config.toml
experts_per_token = 6
rope_base = 1000000.0
attn_scale = 0.125
init_std_o = 0.0
Below are experts of layer 4 (counted from 0) of a mixture-of-experts language model. Rows are named router (the router's row for the expert), gate (a neuron's input weights, with its number), up (a neuron's input weights, with its number), down (a neuron's output weights, with its number) and show model dimensions 0-223. Each number is 128 + 24 x the weight over its row's rms, rounded and kept within 0 to 255. Numbers have three digits each.
After each expert's rows: a language model's description of what the expert responds to. This comes from a sample of Wikipedia text that the model never trained on.

# expert 47
router:130115103178139173109151158111120153125128121112147136146126116115114147123169094148129126143120152102124173107134115129110168100100112151159119120169094083095140115153104119125126128094145169131125146143123124067126094123154108132127114130127153124143142130114143095099095147126150069165161160136164171150155074124103137098109136142087114112098141094129110127103126117134158079142142145114117105102118134111144128120105130120125105104135165118105086114147146071046125118135088121138148154082136182149133114133113105120159148143112134110134176127157114102086116088146154139128171132127089127098135098130110158109082115134128148137169112141132136094123143083098136114093149
gate0:138202084089151130132122151131153142125163138131137107101091128108104141097102129168136139149149105143131109160122177168114102116131124096141132128150130084128089087145140148111133135137107154128127108066152117127132126133163093141138123177138130144125135167158123149137130132116119100110139115135117136107169129175112104148113056145119132131103132105158103125100117126116114112107159128113133101102146075125142112114142107095142145110130148075134107112146136080133085147117103145168107117136112125142081124122139123089157108115134127169118126105149139114120078141068142125071129162102146180078112132141151152132084137117115168116155090106133112066125133143111123116121112
up0:156118143090144169140106152116162156070134163100144156132139131120147141137196150116158136128124138088099162125149156160085130114106083143159179122121135104150187154136098099132078153095117155127100130122115127133147137118120122119088148139115102125117106112104109145134122121132110115112113141151115149157093162121126109119162142157085112097109154126159156159144140110116142130137132067171132082091138166119087150142113129100118139162121150112125074091143118093184137118145147144117129137086164129130143082144115145130101140154125136111176115109137116147128125109145151102071124152123138135142137112108129153182143088115151086138125128143144122138133130095130142126106073
down0:145091134120121160109108118102143105128115109160099118134094122131125171140133124123120153163141139159092110134084110126088136158100109145118112073153105119161124129155092133096112106145121117157132153129168129130117146103188149157139138126116118146157134139135145186106121103150128069183110119122109116104087097148096104120131115095148150132145153096115155124137175170089164074165126091111137145111094125112149151137132101126117089148135168143119106145122145128126128126148118075104148067139129113104174163118141104121111171142148167186120143142120160132133110122122178093132131188141117109116129143098143126135112088104130144161101173119145109153142112113136120129133149
It responds to: Word-ending syllables. Closing syllables of words and names such as ill, our, ong, ept, tract in Churchill, Sojourn, Among, susceptible, plus verbs protect, prevent.

# expert 48
router:114154111090102145126121167152126123117098113113119131143120123075134123106153151130151090157130138141128129120128120115161149126127105129148112133124112096131143175151074129099124113135131138116107120167173128080169079179136158080156115118128125136139123208144135096140128171153133148167148131132130114161139136049138120126109125129102103142093142121157139125158125109147114132126176114089158075170125123136155141118124118131097120147125137140145114166124132120125119165121132125151144169101122159153126115083148096123106107149166163129178131148150093139098101130123137159118156111171109148109139157136082144128143104153162123129159128149109135156155147086196145156101121
gate0:102137154159134146109106118130155092157092147143129159161130084134127135149121151126118136157146107117144140101132159135107132140161137132106123113102119146133113154087106142114114161099112131138101126145144121096169129118159160103186115182141115148113153146129145101163127139121111125162129156129123135138156133108155168117120126148152167131112135115153150135103130124130112142107179145128143085117114140156060153157077161136125152155127136097125067133123120141121127135066096083107123174142106119131098157116114141122146079170120096138115147198162130093134146099130142128146145108114142160102109096118156181113106089097152137189107153174123118110149157133102115152112140
up0:150156117124121137137147100163149132115136094103132131122162111110128128127126145122125128108117121119137151116147114095156122145102139093147135156149131138128130069090084124119161098098143153131138146105131160148099168167165134079112178165111104108100128107151095127101102145135148154126114087122105121109103127076165081167086137134129119140126124118181083095121159108129128119164147083101111093108129084141121081097114129156113102128169125145129112131136155145092156147099129142161158169132159125125131144115130135092100131123127141134074109162143107129063133136130102081137175103092125111150136148082124140095123150134088111121128129131132149160126131115124116065127179
down0:128142141147166131115093145127110097088124154146107146117142146159127124165146142135124118146095067130108122166120099136082107140130126142096149135107097096117092135123123088149157107117117125124156158096143135099121124154123151133145135106105120126148071109100134114060100108111109112121126085121168169170184082140125141141130141115135072104130119114141115107141147141131128175118122137123129119115112133133138115132146103139143093099105138170111114125148118087115131131173152143148149139114127145155128145130127163116154110128076112155139138175113154134103150125061080149098092134118140139097079150134126138096142119124163099081190151103186142154116109106156142161133115
It responds to: Colons, periods, que endings. Colons and periods ending titles or sentences, and word endings like que, cent, verse, as in Unique, descent, adverse.

# expert 37
router:129176085153147102098114123146087150133146096117152145177087124098144122118170167127156155121131115122119127157147114162112146146122142096160087115146101126121135133119133144097079108125174141146129137164135142090147123133143153147116090113091170142153127121160136124116150167126146112142155171116161158149157133079134135113128113138105163156113133165141119112132120105171153120090129126107145144097122151097139131138111101105132103122143096087149083144109133111109119168180120091140108125141131159183114120130172099157092090156173135107138135140109104151080111085127133159091135107132129158121123132127102178084118099168092120099131100132135119133086121106149161129140114
gate0:092149093122123158111164115122143150111125124110149109104145136142116152150171140112103093096116157115127147134159062158120133150096150078127126096137107111142143104105145121103115110137102113152159119105097128147167141102118131171142137075129150152139172136111128136163141128134130134123149120133148129134123134115115153157150077147108154148175114083105133132122134127155110126139156117113144117127113161148099127134071143102145124060116156149125126135124111086159122049118091139156130092126100143101120158117145093096128141166090091115130121152183120143120137143141142108102144133146173105092132139150145141139151156174137184105162127153117136144133142103114140165183085
up0:149166147146106093187141104106173162070127116116161072101111090114132160132126123126120133152171120108119160152126137131146182158159107127145114135118120102114119137104145201158167137136135134097097149183120165121103102171139106111094112128117085121156086093139128110139113106138120132111109154132113111152145140173113116095141157156148089157141126131135148140128153111144158142143140124110153179145094189137093123136115132127158145103125144152167153161123097109154124147118134139146132128104152135111091125109109115115142131140119127147119107084138152112129162136160118131075151155116137139148146125107103142081091136144142129169126138069121133130130112151158138100172132
down0:145138089168157179111129094153176101135122112104120135131137157097145128150113144150114143106169150167130114152135157098109134126167169143138161144150162115127082140085093147083132107170142149108100157152115115119126168135084126144123143120117108147120104145098172124130090143123104142130115141139115113134130127145151096067163140085104114100143127110127111151128135145122111106114140136117187099124173159131117134138146105104143144130104147121178149130118140095126142138177172138131113157113172109172139166104106094114192180150137146145146122102097110123174083158132101145148129092120135156155155127128162152150130147133158110128094123151124154160125120152136109154149123
It responds to: Conjunctions and diacritics. List joiners like and, &, or, commas and semicolons, plus accented letters inside foreign names such as ö, ü, ō.

# expert 4
router:124124105123142133113149122112180152127152117121132131123097092111154094100176133153133091146136107134129168118122106109159131158118160111132129146126144132129105121116149127125109115155144134146136109160085131134161107148111127180141143118113174144168165153138117104114085158111167129207169126138132110192151092129125089083120118135113092136101129116142118123136153124151107082122109115123118104110095096099123122113109120122121122130156116105178108143130143123102135153124131081081157158124173137124128068148097124105081104115118148126138118112124086121124163104108135128121191163131139149072133149147126147122129112127155196163143116149140089128099113129123118190122116
gate2:127148103151122140132081134119165135099097133041122120140138140136074163061151119161139147117127105135112161138128137112148100102117107111094117102163130140103113117124146115147109126136135145148128116116146138123112136119132133135154112110120147123092144127077142138141095126110135126137175146121111159134122118067104120141155111120063069145104116093114103142139114156148098107110125116110140159086088151135171136130142151098085144137157182129152131116106143132071130130101117131071140085114119102111137124133116131173111117126146177133116127181157096169127168089112101138126108146117104131108146125131143104119104112120139182109124108149150081145104146136100098155141112
up2:132168168148121115147162137142137158121138093128120139122155101104135104151113154113116111149148079148126106147143144118154126120150078130119137131166139133136123124166111137180133110099142097104138140126116163130181118152126128103159088096129132102177144148128097092101129136091156144157114097151123129157175108190150118119155156128115139132119129100128117143139127118111106196162147125116123154150128099135126134112134098112139124162122138146110109139098162136154114119172148087131110092147116130126130135075068110103108077112069138103091130129113092122130160134151116139179172100115107130089082144132114142153117138108147075131158152146149118136153130165151112110106073
down2:159111122133134098141106129125122108107157163117149137102148133103103158095075087127100101096120101168130123103180150088139088146166111098117119112106149122136160134166144129114158169124110135106153064101133175136132131108144122143150143148158145094135186152112116130117143147121135105115152126127146105127100121104118125113144154137142146119111067124087170118166128090196156112165135111098110101114128134169124031101104113134149104125105145120137102127150102159142142133128147108094164154096105160164125155132146163119161172103135131146152121104105092085087163115127149105118126135124129156125135135165138151134115113126128132123099134116141129142132127127102104145127155
It responds to: List-item hyphens. Hyphen bullets opening list lines and the first cell of table rows, as in "- Bode", "| 2007"; also past-tense verbs like served, hired.

# expert 21
router:129160100149124131128175158150160161116182107089095142137131099142151121122145120154156109140092081139125178177094107120136094130124141146146112108148122105136086153176108069095102120122124163152107126160103106085156081169156131157114143159087188135143162118144094092127127113097109086139145123122139126151112091065129167112130109121104142097122136140122116072140138136159098124120130116103079122133143141133158137101154155092128134154111122130108124107123136143123128144118166160132122121119149160130085113155147122126156130170119182118135145156136094151116117140138151138132133134174094184123167149130140135098146142157098140121127156133133111133121114118146114154114152
gate1:080122120131082107116124133107161175119130130152103133086101171110128155109096103110151126101120134117139140128112129118157137129121144149104087099123129131181144129152145100138141133127150142125129145159124086120114126101095117141118130124124138165179168185147125143103133132127133154166130159090129123111135139141148176083076119143139098098141139157129118154143143142125141155092137099096158130111157118107155094112125153149161137126068158111117137115121163154107147139152146126141115105108113163155106126107172154110109151134142178096143126129142103167141160144164088144116117093156140109089139078125135162196155141142073097124144154152113162167115125092098141159116119
up1:141151106133111120144159131185149116142136129146177146200147125128119088096117114165129076156138110132141133097184141135134110133154168170174132118136085099147115134130080104107121179142162099118097200124099141087159136125139099096151073140172119118141145122164119141140103169118165139139148134146125143132094125098174119128115136087146166156113135112113108104141169150159113107143145105102125117116115134137137109103140128102161127125146095099142147136140097161141107131132100162099121135121143107127101124138103132086154098147104109162180146114159137077126111123140116150113083116140137139141120166109149151096129126165121116126137147134132144097101108121157125144128160
down1:135118147140123139176141134128155102131130160091091121077096117161149159132109145131080166094163144138147081118177108134166125156157086136123113114114119138142119137144093188109137147125126147080149095097127102151131133106119151089119129102139126129101137077135098115136139143162178141123105150138085150149148117136158127171172138196137107129120103116153150146125136148127139118118121106130165123134107129135176101148140095139138116164157158168136123123128139153128124141116144162127108132139125123142122076176134119108161168144090134135111159086125126137109097143165127116157147098088133123147105151109160159119114086117148154117112115110112142153137084120118066093167139
It responds to: Adjectives, word endings. Topical adjectives and nouns (military, political, social, health, strong) and word-final pieces like on, ate, ive, ous (phenomenon, expensive).

# expert 13
router:169151111170115138078154124154099111164121099089140134138149120076134177129132139109143142122121107146094140113156077121142137153125154163110108134108146107105107145113114119117118135133152144142123179144124096120161128159116148125108175118122105142146112152140141093120102118109108122131135106119147113163114118059151141126129089133114133135081132152212134113172148099151146098104156126107120107091142128091139126145146160128114169126118138120128120104093129132116091135151118138139139165121139166141139123110125070063170137120141153123143116148124077147103129104100136130124128094163190142093175123087132134105119136107123102145127162143150141122125132079149161169094119
gate1:147135105125100142141135159127128094122139125122169111084142119083084093124113094136148136115176106136086121170151153090115127151184097114146125153120132102151136117159170126125134159117140163099109103129128150108081156110130115144094121085141104126141132180129107171106128140154151116111124111124139133135126158147159094176128093110164144139141124117137148062094163100119121140157146059111124138153168095113119101110139102131137077171136103137096126145111115111137108135074132110141130120138133102143102095124192162170097146110149096100142096151114112125155127145080134169123160150134165136141124105133120132125130108089097124115111120149134135131116128103132160102104102
up1:102132088151140170154143150079144136175091140145100108137119104127120176149134126128120106111110094137086076102113152108159138137123129159155142142143107111128136159130152101122157091105114083123183101129085116135130077132146083099148154110103121087148137147094112119141162123086141132115164077118111140137125126115149133113115112120147089157136120157155142107151093120128135116157153121114143140121107094122120129116121140093129138131126123164137117118116112104132103116174130152131103143139115168132120111073115157138133183071130093101110154118132146028144117131159112124125148152149134103096129131155091128084132075116141144133104122141144144128171163147113117130089137
down1:099141149179179163135105161151155127130113146112133108119158119100128114109140164102130100140141097152157141105118094124166136108146152117105106107168139162168140133114132133170157135130107077150128112133163146112152157122089100154121094111101170073119122130127127132097104108099145151122090119126123173174120113163112140110106133158144149126103110126146128146146162112103129135121097114100127094128136103134096105151119113116157089152095082115111085134119131109088124121141140091099127124126136133101128139144174103121151141122169107105118085137153095123184082102132143129136130097064116114145144130141071077129112118088116130152156133078104143129143140158143123090109094
It responds to: Table cell pipes. Column separators | in wiki tables, including empty cells and header rows, plus some semicolons and closing );.

# expert 18
router:150119121125084156098149147127129159150145069107118133132132090095132125162165155137104123151137110116084114103137152106147125118094121137121122127142164142112118164118135138123118119122136104118133090148140092113123120171111131117123090128114156147158161145173148127118135140148132097152152138136167133114146126129147116119142098116119170154081142123132118109092148118151142091117109150130077065153109161132145136125115165112091168099181084121107129120054158100116113146163134134085145117104127151140112097154113111088115107127110188136120112123105098180107146129098157111090169100159080136118154105102076152100104116119128171145146147166130139107132132112138160142130155
gate1:120119122138119117116133117157108145127128090162108085127102134149141170117161143149130122142141152105109093110161099134111101087144074108091147108122066137068132233135152128084145152149128121104122105117124159107145137149134140135134130111135153132112124124146118092143149161136180169100118125110120146113113161179143162158142111098132130149113141126187133149163081118129129094124110097119174124147145126112099148158110135124086141107152097125118100153127140121135112096160141084129134123133106115116115122126099151147118144112148169115134096129127150102151168116151151127140107102181136116150126122073131128094129126145096141127144156154133142146124142084131187107100159
up1:089106196136143139104104110113133147115117090109108090118147090107123125160155151125142146109110114169083133117142140101139148146072160146122094081135130115163151125141126167149145098112183124126101124104159142140123131139124106170119133119125097129182137139110061142142122132147110123093117101089141159162114072128101104113120135103163163165141142113166115115098118128127096165122100117142155161128113131138129095072113169136125093106129113169121144131136136142125100150123088097135137119134125155135114123157150121091102105095122140140106102131135098138141124172104173146123123093126160132121136142094114141163181110159169147136140145109108169097136144098175110144114144
down1:139116105191115174135144122115152104099111110147141129106125129117139090150144148095110130168077120094089090120151108133175079131168183107115169154081166116119144136130138138167099149124103153113099111132118102111159128188096126110162165179203094098121145165126157130126170141135110169111121132143164095112117112129096120150080140133123128135139087146121137118151170134126084122146131127081145120099129148139127119131100140106090120166153145135161121117121132128106116119100092145131121153118140128148140141124144115096081108100121157137127132119117128114158128112102120148115119104126131121122140096165151094105143126140092133113127146107153111148160184102138159128098153
It responds to: Mid-word noun stems. Word stems taking suffixes, such as lin in headlined, ler, integrat, consider, attack, in sports and general prose.